config.yaml
experts_per_token: 2
normalize_top_k: true
routed_scale: 1.0
shared_expert_gate: true
n_head: 12
norm_place: "pre"
rope_base: 78100.0
qk_norm: false
parallel_block: false
init_std_qkv: 0.0228
lr: 0.00164
lr_head: 0.00936
batch_tokens: 131072
doc_mask: true
steps: 2971
Below are experts of layer 5 (counted from 0) of a mixture-of-experts language model. Rows are named router (the router's row for the expert), up (a neuron's input weights, with its number) and show model dimensions 256-383. Each number is 128 + 24 x the weight over its row's rms, rounded and kept within 0 to 255.
After each expert's rows: a language model's description of what the expert responds to. This comes from a sample of Wikipedia text that the model never trained on.

# expert 9
router [129 119 106 114 139  77 123 169 105 123 112 150  93 133 109 120 150 129 144 115 109 144 105 154 154 126 128 164 123 142 134 106 134 111 175 136 148 124 101  76  89 103 128 140 150 153 129 141 162 160 136  94 150 112 121 125 150 122 143 123  98 120 120 119 136 149 106 139 115 113 118  92 113 126 140 156 134 156 165 149 144 130 156 134 122 159 118 134 125 132  92 142 186 130 133 136 125 114 117 134 126 118 104  45  80 152 114 117 162 150 126 129 126 106 114 127 137 114 124 134 154  88 115  89 139 109 123 150]
up0 [120 110  88 146 128 198 121  77 139 100  86 143 110  94 115 158 167 117 144 144 155 113 156 123 139  70 101  86 147  86 119 163 105 111 143 138 181 155  75 122 122 136 117 115 100 149 100 145 119 111 157 117 128 145 124  90 129 150 151 118 145 108 149 129 144 119 151 115 127 134  89  89 122 165 184 126 118  94 125 135 136 146  94 131 133  90 110 116 139 131 155 122  95 136 151 112 169 120 131 124 119 145 164 125 143 154  93 122  91 123 116 115  66 134 173 145 128 149 144 103 133 166 134 139 142 156 125 155]
Description: Colons and label words in infobox-style lists and tables, plus by and opening quotes, e.g. Founded by:, Height:, Coordinates, track times 3:23.

# expert 24
router [ 93 136 125 110 145 174 123  86 128 144 134 176 155  97 134 115 124 121 109 153 101 122 137 124 126  94 141 111 116 104 141 138 127 132 109 155 128  98 130 110 140 160 103 110 155 161 123 136  93 128 133 104 162 141 119 106 139 103 143 127 127 156 142 113  58 112 168 145  79 119 147 117 125 107 131 140 159 131 146 111 100 125 139 161 128 112 145 129  91 149  89 133 157 157 130  96  90 102 123 148 139 125 124  92 115 151 116 122 169 118 149 132 151 119 170 149 143 106 113 115 122 147 137 122 139 102 112 147]
up1 [134 161  92 146 146 112 117 149 115  89 122 173 129 120 142 101 140 162 134 188  92 147 130 113 132 120 134 142 144  95 108 151 146 102 130  65 139 128 120 135 151 134 108 118 114 124 119 124 152 141 131 136 166 126 126 129 108 139 162 144 108 129 127 113 179 153 132 132 147 107 141 126 146 116 111 120  91 153 156 147 115 131  87 113 120 133 120 103 142 147 162  93 161 140 165 139 136  98 128  90 119 150  55 112 143 115 103 127 143  90 158 128 151 112 154  97 113 130 105 114 101 114 140 125 128 128 135 107]
Description: Standalone space tokens before numbers in tables, dates and years, e.g. In 1965, February 14, 2009, plus $, +, −, °.

# expert 23
router [ 81  97 129 116 134 110 145 122 147 139  87 122 173 140 104 118 147 134 117 124  91 102 135 131 140 148 111 127 121 162 158  98 116 134  79 157 122 133 101 116 148 126 110 125 153 116  93 149 109 103 109 127 119 169 130 132 142 118 171 156  78 135 115 126 105  94 127 139  88  87 147 143  97 104 131 136  77 120 121 140 141 132 126 114 149 155 104 175 120 155 147 100 102 129 185  87  98 121 117 126 130 159 101 136 117 123 149 122 118 143 140 152 114 138 120 156 140 155 121 111 155 122 100 103 127  84 135 121]
up0 [122  85 126  93 143 125 184 128 122 139 165 102 156 138 180 142 132 120 101  99 159 147 128 126 118 108  88 134 133 132 143 158 172 144 139 127  96 121 117 172 139 124 110 106 147 118 134 130 131 120  93 132  78 123 138 170 132 133 164 100 109  90 158  99 134 131 162 126 105 103 153 122  61 163 113 120 139 152 134 151 108 122 122 134 139 127  98 153 126 135 124 111  91 124 118  88 143 138 127 138 157 155 128 111 149 119 130  96 138 126 101 125 144  99 125 164 144 140 167  80 171 128 118 141  98 147 109 104]
Description: Opening parentheses, especially before born or metric conversions, plus single capital letters and short word starts such as S, E, Re.

# expert 31
router [112 164 150 177 109 124 159 128 151 175 110 115 144 125  99 113 135 102 101 158 114 118 113 131 161 106  80  79  77 106 146  77 167 125  91 125 171 113  87 144 110 145  94 101 146 122  95 155 124 133 168 121 160 143 136 137 190 149 162 146 118 133 130 131 114  91 133 143 157 124 140 101 121 119 123 108 121 115 113 129 124 119 152 144 105 105 138 138 136 110 149 166 106 128 162 103 114 113 112 145 151 157 100 121 147 100 130 115 136 109 150 158 105 122 138 118 149 126  96 123 143 109 139 118 146 110 108 147]
up1 [126 163  94 154 135 114 138 159 147 129 143 127 121 133 121 104 120 121 123 123 186 133 134 125 155 153 178 120 125 171 144 100 126 121 138  95 167 138 101 119  99  97 168 120 186  84 119 120 151 180 133 102 186 121 131 116 131 138 161 102 171 150 103 147 144 135 112 104 150 135 150 143 116 105 132 170  81 147 162 149 162 123 158 131 126 102 128 156 128 153 162  99 107 122 129 125 141 125 165 117 100  86 150 117 117 128 127 120 110 108 179 130 135 131 147  92  87 127 112 116 119 134 124 128 151 125 152 137]
Description: Ordinal suffixes (21st, 1st, 2nd), digits in numeric table cells, and capitalized qualifiers like North, South, National, World.

# expert 17
router [ 93 114 158 139  84 150 112 135 132 158 154 109 122 152 112 132 148 105 114 134 122 147 122 103 119 120 109 127 100 118 133 109  90 123 101 140  85 110 118  99 151 130 135 123 149 159 115 159 154 127 115 145 136 130 138 111 124 141 213 120  75 136 119 110  99 114 107 108 144 135 115 123 116 100 126 136 126 160 117 146 105 148 126 137 162 139 106 139 115  95 141 154 135 151 112 141  62 126 119 137 157 107  71 125 182  97 140 109 163 118 162 152 105 102 136  92 123 125  71  87  95  86 131 154 119  94 123 133]
up0 [131 124  98  99 152 106 158 149 126 174 129 155 169 127  97 107 104 112  95 119 139 114 140  96 110 115 106 136 130 139 121  91 133 102 133 139 138 103 113 129 117 136 145 176 135 153  98 105 128 151 132 155 153 133 144 165 113 123 105 111  91 187 140 152 139 131 163  93 112 132 115 131 139 102 148  79 140 116 152 140 125 155 146 145 154  84 121 135 102  76 174 126 163  99 145 146 117 166 114 133 152 116 110 127  94 106 134 126 141 116 157 108 106 120  79 100  91 160 130 162  88  78 125 161 152 111 128 133]
Description: Clause-linking words after a comma or noun, chiefly and, plus that, which, or, but, he, she, had and has.

# expert 30
router [115 110 138 118 129  97 121 134 153 143 109 134 149 151 158 119 135 138 118 154 113 114 131 145 116 115 117  77 158 146 134 101 134 113 131 124 124 118  83 122 142 141 113 127 150 169 111 152 132 107 144 117 130 154  96 126 151 149 142 161 104 107 155 130 132 123 144 170 135 133  93 116  84 114 132  64 145 127 127  84 107 178 146 170 125 109 120 141  90 119  78 148 150 197 159 105 121 122 119 149 148 126 124 116 183 113  36 103 149 129 113 120 141  88 115 111 132 172 114  84 126 115  78 112 149  88 131 145]
up1 [104 155 136 148 157 111 123 138 114 131 128 194 158  96 120 127 144  97 116 137 173 136 127 125  90 144 103 136 104 163 118 136 102 147 150 113 124  96 138 141 108 130  84 152 118 123 145 118 151 154 164 139 113 142 116 145 108 130 138 122  98 112  99 111  98 130 163 167 139 106 121 117 100 105 107 122 103 137 127 120 152 151 179  85  97 151 112  87 136 141 176 143 139 103 114 173 156 107 107 155 134  95  87 113 107 129 111  81 136 127 122  90 146 128 124 105 126 172 109 144 138 114 142 161 180 123 118 129]
Description: Commas in running prose after clauses, list items and years, e.g. In 1187, Adderall, and also opening parentheses and in.

# expert 27
router [101 174  97 131 141 141 146 177 159 105 159 140 145 163 163 114 126 102 117 114 131 157 139 137 111  95 144 126 104 172 169 117 170 110 137 131 102 121 108 164 144 122 148 114 101 168 112 128 152 173 152 114 128 113 119 154 128 157 135 110 156 127 132 119 128  84 130  88 117 153 104  92 128  98 100 153 106 138 151 122 104 113 150 126 160 154  91 147 118 117  99  93 137 145 139  96 132 130 161 160 141 143  83 116 155 100 122 124 150 139 104 136  89 129 132 126 165 112  70  76 124 121 140 141 122  86 148 155]
up0 [129 123  88 140 111 166 142 122 159  77 158 166 137 123 115 140 130 131 126 124 135 133 169 117 136 108 103 136 133 151 148 132 151 162 115 106 102 104 132 147 120 120 142 136  76 148 148  98 139 126 129 198 121 118 140  63  93 103 111 112 105 200 139 156 138 160 173 133 145 160 124 142 102 156 160  99 168 177 146 123 117 129 138  99 120 135 177 136 132 110 120 122 102 119 113 138 135 115 117 137 115 131 181 141  88 153 100  90 120 124 135  92 142 145 147 151 109 136 119 127 171 152 151 129 106  87 151 131]
Description: Digits inside or ending numbers, such as day numbers in dates and later digits of years or times, e.g. September 9, 1960s.

# expert 21
router [107 138 109 135 135 172 145 153 115 149 121 134 145 148 104 110 134 131 128 151 142 117 132  98 167 115  96 120  95 141 179  89 149 125 138 139 104 119 119 120  79 128 167 113 135 179 117 151 121 103 106 121 146 126 138 103 130 156 133 104 147 170 154 119  80 145 150 119 136  62 104 146  99 133  97 137 157 129 117 123 111 124 174 116 135 115 134 181  96 147 112  99 102 159 137  73 153  96 119 141 132 129 118  87 125 124 144  89 153 150 150 142 145 137 190 157 133 115  70 140 171 141 123 153 138 136 106 135]
up0 [123 132 118 150 100 141 131 181 159 141  90 146 148 129 148  98  84 130 182 137  81 126 140 113 131 105 112 110 151 131 125 115 161 153 167 144  84 101 138 134 101 103 112 136 154 141 102 112 117 105 186 109 114 108 104 137 129 144 181 144 140 147 102 102 130 119 118 167 122 127 134  99 125 150 121 154 164 105 144 110  99 144 160 106 169 105 151  79 160 109 135 119 183  96 126 133 139 124 140 160 130 125 110  80  96 154 116 137 132 152 154  87 145 143  86 106  75  88 118 114 106 103 150 146 144 135 137 146]
Description: First digit of years and numbers, mostly 1 or 2, after spaces, dashes or brackets, e.g. 1990s, 2009, plus the word one.

# expert 22
router [101 141 137 122 125 159 118 112 111 170 128 134 165 112 134 143 138 123 118 137  84 126 140 127 115  83 132 137 105 152 130 151 146 105 109 158 162  92 129 138 131 137 123 110 133 184 120  89 143 104 109 126 133 135 153  68 132 133 148 119 127 141 156 104  99 128 143 150 152  91 126 124  92 112 134 105  94 115 135 132 137 129 154 157 131 102 123 148 101 100 132 124 144 111 125  94 139  83 101 123 107 106 117 116 157 142 148 128 127 131 182 160 130 129 149  78 161 146 132 114 156 135 103  86 132 165 194 142]
up0 [125  77 123 137 146 142 123 148 104 166 120 128  90 184 140 165 114 131 137 116 132  92 127 157 127 123  86 127 171 142 118 172 138 151 164 113 118 123 133 134 136 151 135 135 122 133  96 126 137 143  90 105 110  81 136  99 113 137 130 149 120 113 142  76 147 115 162 113 123 156 135 121 155 103 144 155 151 117 103 177 110 129  78 166 116  89 118 137 145 108 121  98 101 148 137 169 129 148 106 116 152  96 136 128 154  76 125 119 114 117 169 177 153  99 120  87 142  84 141  92 131 115 131 100  95 134 106 163]
Description: Subject and object pronouns and verbs after them, such as it, itself, him, them, was, is, not, also.

# expert 19
router [102 102 102 144 159 105 125 128 146 130 127 124 146 141 113 118 114 127  54 153 104 108 141 149 138  84 118 130 132 103 145 159 110 124 123 130 117 104 121 171 140 134  96 112 149 169  91  99  92 132 183 132 135 134 111  91 128 155 158 141  93 122 110 143 102 116 166 187 131  95 127 109 113 147 117 147 156 133 128 173 165 108 185 149 119 149  91 138 140  96 139 146 142 163 103  98 129 114 133 124 122 165 103  64 154 170 133 125 125 125 169 170 127 121 154 165 116 148 156 138 114  99 151 120  88 136 145 149]
up0 [118  95 121 133 129 120 154 129 178 191 123 142 129 137 133 111 143 116 104  97 115 111 151 124 134 132  92  98 122 104 129 123 154 107 157  88 137 108 147 151 114 106 108  98 136 117  84  93 156  86 141 137 113  91 135 148 109 184 120 127 142 136  97  93 124 109 114 172 138 134 100 128 107 137 164 114  99  81 141 109 144 126 138 115 189 117 113 125 119 149 145 111 106 107 151 144 168 125 150 113 148 132 147 146 116 141 149 136 122 144 139 101 127 126 164 148 104 149 140 144 124 148 149 152 116 135 148 147]
Description: Single digits inside years and numbers (20-1-4, 199-6), plus century, coordinate °E/°W, and some suffix endings like -ious.

# expert 5
router [100 118 131 131 126 130 102 136 152 128 103 145 148 127 126 120 132 115 123 165 112 116 190 145 127 108  98 105 112 162 160 127 135 157 106 184 135 104 109  89 137 150 136  89 144 145  77 143 134 138 112 100  99 136 130 111 133 154 154 133  81 126 116 124 121  98 112 142 121 145  90 149  84 139 130 140 123 143 145 131 158  96 139 144 118 128  80 167 114 122  87 195 106 168 153 127 107 121 161 107 127 139 113 136 165 115 127  90 128 108 150 138 189 111 141 107 160 164 121 112 104  87 122 159 124  99 157 140]
up1 [113 164 131 106 144 113 134  90 142 141 146 158 118 128 180  87 146 103 130 142 105 139 162 154 163 133 160 158 134 111 168 187 129 129 126 129 134 170 126 112 142 143 127 201 147 160 117 103 133 142 118 161 171 117 123 119 130 123  93  81 145 119  98 118 145 165 166 119 131 144 169 128 171 119 157 111 150 114 153 129 110  85 111  99 131  91  85 107 111 116 123 123 148 114 145  94 174 128 108 135 120 119 134 133 135 137 151 117 117 124 164  83 135 124 168 115 131 132 145 133 120 135 111 141 128  62 102 144]
Description: Semicolons, colons and mid-row table pipes, especially the semicolon after a pronunciation slash like (/fr/; and in series lists.

# expert 14
router [108 124 111 167 101 134 165 133 132 139 134 119 160 133 151 119 128  96  79 133 121 130 122 139 144 115 106 113 112 105 126 110 119 140 106 138 144 109 143 115 114 179 117 108 130 127 143 114 122 119 165 106  66 142 132 116 149 123 127 190 126  92 106 128  64 117 148 166 105 107 156 121 111 138 128 123 124 154 148 100 123  98 141 157 114 135 126 115 127  93 113 128 128 161 154 132  93 101 148 131 127 109 148  94 150 156 155 121 129  71 142 130 138  99 133 149 155 126 134  96 155 134 154  90 157 119 174 136]
up0 [110 102 139 165 109 174 120 131 137  69 134 111 125 113 148 135 137  87 141 129 144 132 133 118 104 150 152 190 142 166 114 148 164 102 125 122 133 108 117 137 165 152 125  68 106 156 140 135 129 152 157 174 122 127 112 171 183 110 117  92 149 125  97 145 141 121 128 101 126 108 177 144 163 113 126 130 124 145 156 126  76 117 112 139  86  86 104 109  92 113 102  96 105 122 142  97  69 179 138 127 132 114 164 106 116 113 115  98 132 120 143 146 125 143 144  83 141  93 133  79 143 140 161  98 109 133 134 121]
Description: Digits inside numbers, decimals, years and coordinates, plus passive participles after is or was, such as described, noted, left.